config.yaml
hidden_size: 128
moe_layers: [0, 1, 2, 3, 4, 5, 6, 7, 8]
normalize_top_k: false
vocab_size: 8192
init_std_up: 0.0541
learning_rate: 0.00311
batch_tokens: [32768, 65536, 131072]
train_tokens: 246200000
Below are experts of layer 2 (counted from 0) of a mixture-of-experts language model. Rows are named gate (a neuron's input weights, with its number), up (a neuron's input weights, with its number) and show model dimensions 0-127. Each number is 500 + 40 x the weight over its row's rms, rounded and kept within 0 to 999. Numbers have three digits each.
Before each expert's rows: a language model's description of what the expert responds to; "mostly gets" lists some tokens that are sent to it at least half of the time. This comes from a sample of Wikipedia text that the model never trained on.

# expert 15
Opening pieces of capitalized proper names and words after a space, such as Gauguin, Gaussian, Uganda, St, Le, Eccles.
mostly gets: " Le", " St", " Ha", " Ar", "ah", "ra"
gate2:544537510528547572523441498496483464462500434490512562559406475475536517445494482481470555593488480436534474555441478480550532503433573531542480491466523522507428535569500518518498600487468496498478490559504521559480511450509492529482488512461498489526465472501540440539435454512476492422511523523423511511513438502438497461518483505481522487492525479454497477524503526553574351479506
up2:538541490463462501531477443508465538544519477490477444459492491546488524508535560519483505453466509475469614502547424534508477486471489466535491541517491411527486497431457493481535472527501512530486531542514501531522499403539458499615528499518489445508440575473548470515507470563484473455493410413509481524524560525462488577533535562431552577559564495519457491472523530474477554478492

# expert 3
Plural s and mid-word pieces, plus commas, particles and prepositions in running prose, such as Lunas, Landscapes, offline, re, pre.
mostly gets: " re", "F", "tic", " pre", " long", " Fe"
gate2:547600490512479577560458506516516533499497476512525500522460464499551505460533536551497535503473490491497508529554440508521423436510562505538489564460504458573452573515543497456583474550474496529544539539511527519489481517563472444507476535562449446456498516431522583512463435505447471445540467482485575527473533456488461550495506494494530561508564487577490441505548562517527472422490
up2:510498474482409470427549508434541506434512568478521479456441491487489505513505477524549493518523521533428461476497488467399470480516478513406497529476421509512523502566496480485571435553504515460485535439542447479524481487578562486524453423493454544473540506488463547528500547517496523564480481447559583511518480480549490549552464431492440590458499476537489552485496470462487522547500

# expert 2
Word pieces in the middle or end of proper names and words, such as ber in Kerber, Man in Manila, ly in staunchly.
mostly gets: "n", "id", "l", "in", "lo", " Me"
gate2:508531490512517538590400447572508530530525480481478476582496528515489525460492493483475538514454463480517518522533457487582437430482574482547493539482476434526459571476469510449520472479499513521551516534502506490540482491568433483511469551559513438438448525487517521453500432483474492431498452576467502488486561474450462505463504471456586506485545492538458468470553572525531429430454
up2:447485509487518474476447410542525463452593574451460459517494538506490537464517452434523491524478502447460503423507486509516454438454522490490468470510494477489543519510417496396468496484503549491518494547511454456595512423541521500520514493484541515520485512547460552473526514496526532526503477606503498460481532561485496499475475455436522480496474444537522560385516500506442474545400

# expert 13
Bare spaces, pipes and commas before numbers in tables and career lists, such as / 10 / (2), 1–2, 0–1.
mostly gets: " returned", " known", " ===", " popular", " appeared", "but"
gate9:511492495546438573476540385487491548466520532504518477554477437505490514485517541442514589485484488545587544488556419537458392506528512513492456512514516471563480560507554471399482424441422515490521476541489521529523495520508431484515492459506500454498505532481536454477548471467532486511497464498468448545495520430501435569565469460431532482478475508472524478484483499452568484473517
up9:496537478511418595476532472471519497517471489492510537491451385524519554559536554475495524443465475512554536551562466569497435504501477498531465499548524460526494581484563441375483464476428449442522438488498546478510534518437469485516486471488517481513481532456511477544543452480532481496522489520477536500488495494509378491504446444441555481470540530478503463461418502480532518487526

# expert 12
First tokens of table cells or new lines, often capitalized name starts like Em in Emerlinda or Russian, plus quotes and colons.
mostly gets: " Al", " An", " x", "ect", " du", "bra"
gate2:511488479527467509510472468500497479504538457476472536490518560467485468499537486526492494563538499420453439511532469515551495479525533481510490561444522546471515500508478524491456476500458528540530482496574486520515469466539478513464385502561536484475452506453577523533484492526410452508487547566451557570512538415436436618570512533464517476507559517551392528503555522429530492485486
up2:467524482559480505541455472492460497436468510486527481455469547540475473520505471497563516504519493442463431518576482495489505443502527435531537491483488539507480500547490522555452458452486504456515453474560488509540475513515491529468466506547493525488479449472544477598489490578428464517482511581494580553489494482450466619562540524455547524510595517529413511482568559410525471449502

# expert 11
Decimal points, semicolons and pipes inside numeric rows of election or sports results, such as 9.3, 1.58%, 42.9.
mostly gets: "re", "ting", "ies", "ris", "ex", "one"
gate2:496559554530511550548455483507499469589467433510569533485503479435534480479495578490512585520464460460551533468562435501537455504464501514582551562482456466541439554453471484507534469518499502517535513520511552526494532555519452509539504553505466469448472478435531492538447460457519500458501505533468520539426558471447434513514550516466586503549526510530496431502523560502529448407477
up2:587495575543565525537530564522509490522484484510577546491531498473554447472430454504484569545539461503510483468546497517475434462477483528506511504490505493531459572516569497550476600567488468541480507525586560522492510557522464513560447480447489454467517470445488540542491515417510450545470519494474487537448489462431441490482488536461528512527511426565476495540529508456559428460467

# expert 0
Single digit tokens inside years, scores, percentages and table figures, such as the 9 in 1995 or 0 in 21–10.
mostly gets: "9", "0", "8", "7", "5", "6"
gate7:453532537488478539476509513494513551510491461420484525498539418417536547439483517515468581401624446525531438496445486502523502549431517512500554539493506565544507454454536520590513487521522517552550525509518498440512537543488483511529535473499504552508499522479468483487527532529512423526519438536445505594479470507461536504498501555437524474489558575519439546534484495563525483497535
up7:440592555529525513481484444512496512539479513466565469435484452444533526452455492452452529461565441518522493502491480543481564603459508571525521492492535564518509488443521557590498494599567513453529495541528516461488526541409476497522479450528499517493473483490418465517570491504502504540452393531475558514493510481474520503479517514450488449516557548474451484451508438486472493502471

# expert 5
Line breaks after headings or list items, plus pieces inside foreign names and words, such as Abdel, Citadel, Mjøndalen, Shockley.
mostly gets: "di", " Ra", "j", "fi", " V", "und"
gate9:559561484507538514569511480534431517511491479535494463544479533551532511509503526502441575514485516500555619512519489555564497448522536500557446518459536440569485583494492494438516499495473483550503502523526555515498499527501435411483504539567455434474464488492550507509472408519477455420528482543454558533462500426482478507501489476484548547490554508513500433529505559546530478406480
up9:511511482527558509498566492459417525465468537469511434512437576453496495561508470434500550515516556495471583481437538559499509445554440496503434463416500527522527496522555449433466502513458483527492485463568590476486547484466513449519480462540475518547396473557534512523512507550531498464466506511441511475461460430582527482476492504481495556477491559454429501521485488543487513561482

# expert 14
Periods, semicolons and compound hyphens ending clauses, as in water-based, plus sentence-opening He and function words like was, which.
mostly gets: " well", " never", " while", " Coordinates", " He", " which"
gate9:530547458532505567563456426522500539508518452511522515518464497480573553488501558486495563529488456494553515524530434525550485461507545504537472495499527490530417593514544525511562527497519473562557510522462548485514493524568478490508478540571441443445482481466533536462474491542476473406533448503495514563483536503475436525449506529462552498557537537511471421536547585512543417434477
up9:513433464489505474466501436469470551462569536450482524472448518503514512493479498466535491560519483525522485488488472498489488475538442504408488479556580572465486528589529469563552525531508493558557484453480510505535488485507502530548434453484473522511511418573456507497569566630529490488487492487584485547536507503529516538441505574501454498529443503468453531564555511486515480558426

# expert 4
Short word-start or mid-word pieces like ug in Rugby, Dur in During, gate in Reigate, plus month names like March, January.
mostly gets: "g", "C", "op", " March", "ac", " c"
gate2:476587513462492522524526452518541481509529445513496540464421564534497529549505570472546528466521467427524522505580484517616525450447488491503473539559538431497484539512550500544510531495506484505463471507463505445504489500542496475437527463530543468432486444495515533450593479527501526491552525402431500467480572518419490525465511487461525538439483511558532435477475501447439498490439
up2:475496556554499525518561405546508553511493465485453514556480478481562478466546571584496567529462501493570501454568498457512512456485536531539577533530545485490473561513509539460525527541500419499475516447492502529544488513526470537453498516474462476448535494463468503469418488576510505479558430434436509519493539531487507474573528491464576459527605480510516445531511505563532487440525

# expert 10
Common nouns following the, a, this or his, such as season, film, team, analysis, jury, people.
mostly gets: " years", " season", " film", " team", " name", " number"
gate9:522446471552481511483523432467491438445535498469495512501475493508518453544502586558517500507550514499449560601551527482497502420457528445549435481518524562497460486578547440438497570469506500556466442494448483528511501463449482494447583524536447551535479530515488512443498546518500423533449482516524539508533509459546547500543455481515509498503594470480514531579458474545526561470545
up9:528506454515483544597485488513560482526513456546475530570503543518452494550549545530424477535468509483522541489555461510479467471465490461456468474495533466555416573567534479474486615503450481519445479481458539565412497515513462496480481483527462491464506556554487479454504522500522468496495528501393529541517569429524474503482492523519539560533545454553492467578494518558580480473468

# expert 8
Plural s and ed endings, line breaks after table rows or headings, repeated r in Merrill and Mirror, and Thai characters.
mostly gets: "ร", " seven", "า", " Mu", "mun", "pit"
gate2:517569499511546553571460466511496475491510465518554498518496454510540562516507530509464550482496492502522513521535445572546458478435512493535422557482508453551414543508552501521518552529505487563498503523479565465488500533482448517513485593568464442457521491504514567500461433499463503460539391513471547566474532484455495578484533518469513566503554512523427480565513539588496505430469
up2:470505537501550506538542495420471499450538531525550429478467519468485541598482488453497485478572536510457494473518533555530472513417460522500417500478544540476493468517566495525574598566473487555478498475496551441510508483452484494511431529530465480530514519485471527500483509564514498547492393436532511562476466482542516574496501504480458593452510487515389502504530487545491517493433

# expert 1
Digits, mostly 1 and 2, that begin or continue numbers in tables, dates, coordinates and measurements, such as 1883, 16 July, 91 m³/s.
mostly gets: "ter", "mer", "br", "don", " more", "″"
gate9:499487516561518461501543545489495522433477408479545532553504536615489596541515474447490497461505534461520522535533420452476431504585451467485418496488533487477496530557474436459478475531454546434477470496486509482413503497499484484499530456499442491493553475556537465474543495491561557501479456450452516534540514526504440480506502532525492504467501579616438466485523491532542515531493
up9:529526483578524505543482500477511525459449397491534526541490512575529568512512498505454525430517521493507573539533395467529411490583492487538448513465534460495449543513509488408527456532451536463513471548509516465431474496518486492468530508564478512467495455486544482520510452488537541486516409486428514545528570507445458477462499495522467526469535554564455404502505524575499524493490

# expert 6
Pieces of personal and place names such as uel in Emanuel or able in Coral Gables, plus adjectives like American, electric, first.
mostly gets: "o", "ho", "tro", "os", "able", " Ro"
gate2:549581518570473582548492456548494479517505463516501482540466495510536519478495545467465540511436510504527576483508487554566488434468541524563448523497517479516461590478520520456517576549474484521533529525428559496527488524571444511486487570516480477427491504489527554525446401486523471448496404515484523529461507488453459527449541467499531513491532505565493421524550551557515508431462
up2:473502512533457472506548470537520414464462550485567460500434542509503461519501466462508542515540549549461492458472532577535574479407463526484442453543452526445518522475467465473449576574510486468521491490409486454563522489510518512450492515465478573460500506553498499558488513466572557520442447506517516506487413463486534528456543457516430492435496541535496510480537463564455557544493